{"d_model": 384, "moe_layers": [1, 3, 5, 7, 9], "router_z_loss": 0.0001, "init_std_router": 0.00739, "norm_place": "pre", "positions": "learned", "init_std_down": 0.00593, "beta1": 0.9, "warmup_steps": 540, "schedule": "wsd", "seq_len": 512}
Below are experts of layer 3 (counted from 0) of a mixture-of-experts language model. Rows are named router (the router's row for the expert), up (a neuron's input weights, with its number) and show model dimensions 128-255. Each number is 500 + 40 x the weight over its row's rms, rounded and kept within 0 to 999. Numbers have three digits each.
Before each expert's rows: "comes after" lists some tokens at least twice as common just before its tokens as in all text. This comes from a sample of Wikipedia text that the model never trained on. Tokens count by the router's weight.

# expert 135
comes after: " the", " National", " British", " Civil", "al", "ian"
router:491565496505522513493433522490549439467500388508497506464459506559457510564469488468502499517591452559537577521459403490594431491564520525403481534405551428487574532464466485499473472513457535508469513425484472441479534517460461487533542514427495504459531503543462528444458523467502496435436534557438483457413471515463435511483479483514541574509484496530457574520477491494534545495452
up0:498491469469538521523496478484553481509512525467500422524549515466490481556503541556457536536477509499484523440415488497423366506505565425498524520557518463464491480478498483514436493477453542520469467529489543479571573504473526509498561496469458476479556497499525477468515509522522513525502464530465502457523474485519483453480496582445459453548486539466487482529482559484488493516512

# expert 117
comes after: " the", " The", "The", " My", " New", " of"
router:464526508521552522514452533503577520493470452468540503433497525546426528570489522485515505482574442517494528537503506493564486439580534557502519537464461469504560541498459494478474564530456546516438558405526449440462513517478482527446523540406503528501447520525478532496460505431455495478462507488542496501507523465527475509468450499494551572510516537516459494498438498510553484541487
up0:561551505584542535492528483508586515501441529510514503493494507528413419575473481488519528499489478557470487559483426504554468488562476551405530530505538534475533477502434526486492479505474493464515495560562463518504469512508543491567509426442520498466508447435479467483495603507519497549469484526464562510518527496487461489555460517528533498495504464520547484516513481499490474539556

# expert 115
comes after: " the", " The", "The", " this", " same", " first"
router:490489479475496475514447546503557482467444459523550455468489577565460497574508499460572509461541466560487526530417493469535468431557519533514504514449521493505547564520464469504489507556490491521423500384484461470504487511427474510554529511443506499483493493517453555478470504407500558438469526525546533440484476528510495516451500543464531572474453524540469564496445481443492562507474
up17:441527416509525514457544510475494564511458455521539552532486432517530450558540516492513433474530565519486404458544529478509496488396457492499471521446560528478435459511500615533516490583528560448501599516501527490531476473498450500465461573501480512500457518450524536512464609602475567413511406538549481480450429506506513484494613516512500465546563504501592494393504492528542538516525

# expert 125
comes after: "S", " U", " No", " J", " St", " M"
router:505574473551523530534445531503570498460444488481519498452526557539438527544534482477565509485554464498521521503441475471526436511524554594428471474499508453473527516460460462464454464503470536528451513497559426467496567504469453601511515569459502525439472457572481569531431560451430552472501486531500546480475491492552455543474467491546581491489463520514434547467512481503507550503486
up0:519422429439552493546493497487508518434564543503501513369498465490557533466546382497493503543507480510508492497503495443487532520520541513414504547479561509475478462454585516468486543449490431480427484515501468551509446476524494537542497517498425465457472423476529480465524531503532545494498503463501558577532462511472550472523537624430471499540527556563547509507497569498537541526486

# expert 64
comes after: "\n\n", "=", ".", " =", "History", " also"
router:511512451551601577534508512503520483478504465441540503453482524517468548499476440508513490519515486497493519538516442498506514434591547566470489519468497505446513569439466524453356503486475509551495544487571473501496504489488484597491465524467479508477518482587502588511455577472514517420405490586467515522476445544508456543484497481504519499394437541545500575457469478438533519577502
up0:511514526503503529455499590400502492527526484552515512508500512513502466438513458507499498568522541506518448480496506512479483473430506547484436506517462534520494541549482533609483502492505469499504556496496433446501566525518556495477501517521549489481506467549545466474497502492489575484581487531434498447437470490449517558510536497514534493485417498492464474504511540523530633552509

# expert 225
comes after: ".", ",", "\n\n", " that", " as", " and"
router:481525399558554580495479507485566461416492472474545544480523516555503478522460481492539501484531534558570495501520481443572432462570478566463480495515470517466550555461495460477480438472517514523456594396494476495544500508446517527522515536459496517507545525549523530509487551466489479406439510587475484474470412516522489542488478447524499542473443526511414541503450481446463525496496
up0:592516500463493493542452575469505511484459469483548447469484533500477552491525550537472450461484484499537542527479462499562454475478493485456530475452509427507505504535484555507471541505481519554519531475599457481474533537468430558459466538506515545443442445497482540420442547475470565477495486510550573569544479532510460481486470513516543443508468491523542480474473510458515622525503

# expert 82
comes after: " was", " also", " he", " and", " is", " He"
router:537531510504495523541403520463549459483428444465530495465471547552454488495517516471577511462537395506483579568517519499551457517458515573509537455471540528518521511506464496458506522531473518528480494473524451476480508528415474463473511542526433489482494475482495524454466544496473501502453478554485490534497457585583423523477525455523580552490501524527485585490469530462468527478492
up0:485487511489507527425531523500516554475464570489520463495473563442540477579491600520506513559530469556502501413542473479560518479448496555556518476510503508504488498503497532488460547532564448507454520463490517507526461488564430545507529537402526512563447610500498473506531454490549553519469516508558541494517497511496503402476478571540578458469524489530451506406493383487538489500521

# expert 108
comes after: " in", " of", " ro", " the", " a", "wo"
router:437582508500498498476499590516580502443509423470564484434473525585511549552514531475525465492575488529499591495438442492507417486541533496487458513472539472525554501525505526420476523486505536579448562441527408439462523578439454512457426509467458523491501499579524524490477513469443546448489488505525563470465475502539420553452437456524537574497460524492480536473487438510496519555463
up0:514508434552520495482471484416555520429441503436516557498497519470457455515479443447543521521446479590555471516488497483535420495551497512504484501456486513482465525479467454494460451484526526489474545509518534508464512556580455547451535492441586520445477440524538535574434516455458526482451442573446436501450467479503470479495538551532552467491447477506460507471535497438479533523528

# expert 90
comes after: "\n", "\n\n", "  ", " Date", " Year", ")"
router:540498436579590521519473506496517423412437468443615524453502528493420477513519518508556493505503391528517535557505442448545457493512491526454510502454541493490545545455471492533440440501532569466489532441500452484534537493487504554465489532470479618446485462504471507537469541437508518478505480524458512449497439557594480525485555496499534483444450487579478541515516502486505499515485
up0:483507488508452519586461578491484540486547494534452483480480511525471520462491621534386519569486512497537484555471582467497462440492455581582529538522478484521518552529491517548558560494536477530541636527581484497475544539538488497505485538550535510486529472509531508493495546460527516481501487523537441509503529476514485483456413519516480490442570498484451478502510441504401477549513

# expert 96
comes after: " the", " of", " and", " all", " are", " two"
router:483566447572511542470481516471582465455519504467517470449532527514465539501456541484496553513518486575510563515472430470558412489574539538489553460521541469470516601498493507477460524494510531570430541417541466478533524565449476549548507507500505505458437567526526503480483555486476547490472532597511487492464483469494426522465541503504517556446424532562458577449439495471482564490476
up0:498545459399492511448459514537522480530533487505488509516486459464546526506556442472494487467488470506589541467561495534448491497542595588497555513458476538457494400502539515543514495420497550515547553543544445473544432441522519525505519499463540485499555494518528500545546452428525501483535414486472536559566481475460533463467489549534611494519588525462454462549433503497471537545496

# expert 114
comes after: "–", "19", " 18", " (", "18", " in"
router:480503451503489509538405578479537433455421490487567509443496580616479548473508531466561473494507464529490551546426494502590461470515498540445418460480505448444557532459461494523417479502525513496465570469523470462523475500466462537473546570492533556451511459571491517525444504451452546476386497542495536506428480534474508539463510535558510497492443564554495520473519523496509573563481
up0:504512514490496503560385494492477518507450450520502450474513597469458345478474434510481503512579463509486538477507492522514474513499511528517590455516494528495573585484506490506535540472511494441498522465586500518424453511383461466558473509440546466451487510468479525519461498452571514499478461533476524470447471562502480419483547532531533495542513450516514476569502546465508481431567

# expert 199
comes after: " the", " a", " of", " one", " number", " with"
router:488573440515513530513482536498549454499440512421532491441541571537470553498447540536512477503518522587508541489443482471608458448548531545475459451503539461501494558444512487464477512513515523532421528441535491484543534540447505509493503509476532535452432532521512502497474511454455547449446544595533501529521479509484478527468529521501533574451459535538490554489426530496497584550444
up0:452493540511476498511507477420484492529409479482496505557537546509505446585627487560470467503491504551526470535476563582445528462597526440431496443477463517523525460472471459503522507492535493562479479501515504501492504490535479484469530492476485497568440525472569454471456504535528481480440456548514548452500444512527480520548537487482524506484459462522528497527544520445398496457501

# expert 47
comes after: "D", "L", " C", " E", "G", "P"
router:540562480525552608517461607512471459457424487467618496495530520508477534462508499485535519491490500539582468512464456491517450476495505527502494547473513492503558483473503517528461436506494483512446538487546502489483499504503409571545475546451498562475503444540541500472519538495454518415476463503537533476470459502529398481484454446486533535498477564546380533432525552489450528546472
up0:559545445451573491498524541458501480633475477458517516510560492476542479500511433492475552528522505532587508479591540493481465502442546575495533484521455601550484476478509534430536644539550491564510463498527496514464478516494469454533560523515535478488480539538532506470498464476458476493498488522505549405441508460502470560468417499504493582525454471489464418435457480439487543456509

# expert 129
comes after: ")", "i", "a", "\"", "s", "}"
router:494526431541493573550402543465554508489482459398543560464477546534461499514520506522514466538536398523575525497494456463540484448502486574449499523492458482503542554507462466533423454481483521512484565464530452418476555547497512597481484545451484529502500486524468518483419561482467503502451483514464520471500510525561483594478518466535524504482453532498474521476440530485471549551509
up0:428504483460537464412556530465470414469457479435520499485534520495461489497499538472526514488455492522495496549446451506560446466556568504460513493452513498527500449496503499431526506541473500505492456501452506520528499517436484481507514488457479543454542475530458536469489514557420507489424486480519495487465519431578480488491472554500542530466479526495527545490467504423484505600519

# expert 142
comes after: ",", " in", "–", "19", " (", "|"
router:473502476536495522566415602486517463441436466488582480421463544603494533465483507497537464527499441502541564567489479499580478443509499574468440482499487471492559545452467502520452443475509545546516512474541461448540565502463464541473491543489512528425508489568514527489437521483458542473412495514516527510419482522503508509474467500549499489467442594517483500500508518494507557583541
up0:536536490539539525429529537442505587497499398502528567492568516551525511557441480522570507475491514528525498491427499494490474441537539484508463538485526531534476492535529471439463503533487466459448538492517493487499507525548508544446540512475411527566467428480448485431432539492503557451469466525448554521524485535549462566396531483513520529513510499564500536484398470455431540470483

# expert 32
comes after: ")", "%", "  ", "0", "4", "2"
router:503523433601554602550442573465505499501479488499528528479512534598433466509493511475515468490510445539558553554468507475506491484497504521493488526490500515479535569504512524527469436521513520526455537444555452422505559552487459585459524575472507541455502502548515536472464568459484483505474506578425473428499474560537472530475525474545575502446440520553424517502445452501490504522508
up0:470504635546510485517519489516500501498487524475507448514519529484517465442515414525455541497525501470407508516454491470538495531529479525514593480509524439460508470475454521528622495542507526468459489454465498405503429432413500512558515554454522476462451454540481483552511447505539525515491574431463482461512482516490516494468522500562520484485506444551589453513485436495491480474498

# expert 182
comes after: "=", "\n\n", " =", " also", "History", " career"
router:471494459523573608533496514517575492489492507461526476467475508512449562482473469514492462508522500526526527531516472511524516442564548632482480541515434518451533568453487510463384506506470474549412532492584471484501500507505471552457479527512471520462531495567458552497495556485492512442411480539480490506486442542584439540487501522490565503411456551512490534483478466440501519544526
up0:466495463459542499432499486467463440533436419491611549450488515489442495476525532517483461479494501510509573570500457486535427500452573457502525522523453525495487502540492484534508566478465495464470494457549515501433487541485488476466510464506542489446503445566477551528425542447432446525471563515477475517466474507488532483506599536498481580549465502547414498532512573524541498460530

# expert 67
comes after: "|", " |", "  ", " ·", " 0", "W"
router:463517487510543580563470496477507495404457516397540481482498525578445491517478506528475514503489498460519487493534507450517481517479493486511448466431474492403500488484489455464452480536513464551468595468526500433564506573467432539507531563522526555455474523577448477522545526488494467465495505523461505490473485477581507537480501470518515482449495504467433543465531455518521567519471
up0:506474495545540564385457493529494452528513522492441522501525473575463522449513579443484529500558501503515554494540479519449455518515527514437576560536488528560472481498344590478496536515473536479491449471434490467474491474510546679477464386493548496495465477533430485501505536538425445534474405483535453551522555424433495454502494497488455489508550543535497477471512463545510488493580

# expert 228
comes after: " was", " is", " be", " were", " been", " are"
router:521538484579480498482372516442520426527469459459490531445483518575494491462514504467517462542486436529537532533457476480514498480525539526468467470471509507552498577491480527428461462498458482524538440456483469452478507565482471564519433505494519487447521479532526572542458551511464504535472482575497488525488440452549440548486480525485568535467486536497509527502506507418458533525494
up0:450421498518523486480520495488577478503415508482523555581518450433421503523507455527489543470428480466498608465486619508468423539560523543459525459479501475519481501432495485499522498488503492521495561497525454527551493497493472502522590518501484519543474456453471581535432441494521512451482460507477501504565483510554478448520567526521465452595484526518512554491484477538445454444587

# expert 164
comes after: "|", "\n", " |", " November", " October", " December"
router:474513484493537534563473545490555510434522479427535491481438517531476536533475535520483517522560483539525519513471470481518528454509503606481470553499445534442531535456443509457448462495516475518500535476483444428541602520504450559474519537493514536459477517545469541497391518518489496477447524594419502495450483503518487537442455514558485558445496525512475511476506455520447573579508
up0:514517448536532526518462605471488494497466477544546557495549490538461467517509492534571441451520466514563562539470477465508437490544546548502481503482473528524558539495482511536436483510437524554475553461586460485468505529488456555450467571494485465544466473554438545483483539453494552476507512545498536457499529470547459507419529485484511531484537578558469531465446458482499596540515

# expert 102
comes after: " was", " is", " be", " were", " are", " also"
router:563588500509523503512423519447510402445426437497507525491495544564463508453499470482566462442536448544557466548509509484549501467530554554475491482475507528527486552524528547446499459531477554473472501497475477494525483555422501495466484598524446510464481421508508479462479515498474482467439469507484515521434449526569412554471457469519557486453446496492510505489453462432471529509518
up0:451612487505502512469493469473502472463480425490457564486513496500465491476587540502532512559558542529412486451543432493463498486521505531425478485488483460562493460518508508535477491462528522492485514512524445523467525481465487504512540468441554565556550432496557474513511437521467474469511431510495506465522548434404525509464488528481565514514553505458462508429566512497605459498512

# expert 148
comes after: "S", "H", "D", "M", "R", "B"
router:529535516521574540509472602488498512474420502498627497484519497517513516533529508483535486514497497521510487530446485477478439451535479502485481564520507407520512490466513523466469466459455484562449546478542462497531512502463415564500535527494482551497443450507583551448486480488496505406449499523492555417484475531559449508471474533463531490482463563516471565440491537480491585539473
up0:568480476504502593505536533498412481500558510491408480502543499492547470465422523455478483451498434433513494504478533510465507545514506533521455450504516532419431451514561460540537493478500425526544534507513448491474501507489474519548513511569533466597605448548485509460511490455440429468478478547544574492461449468529473489481543459499450494505488475496531440503556459532583515562564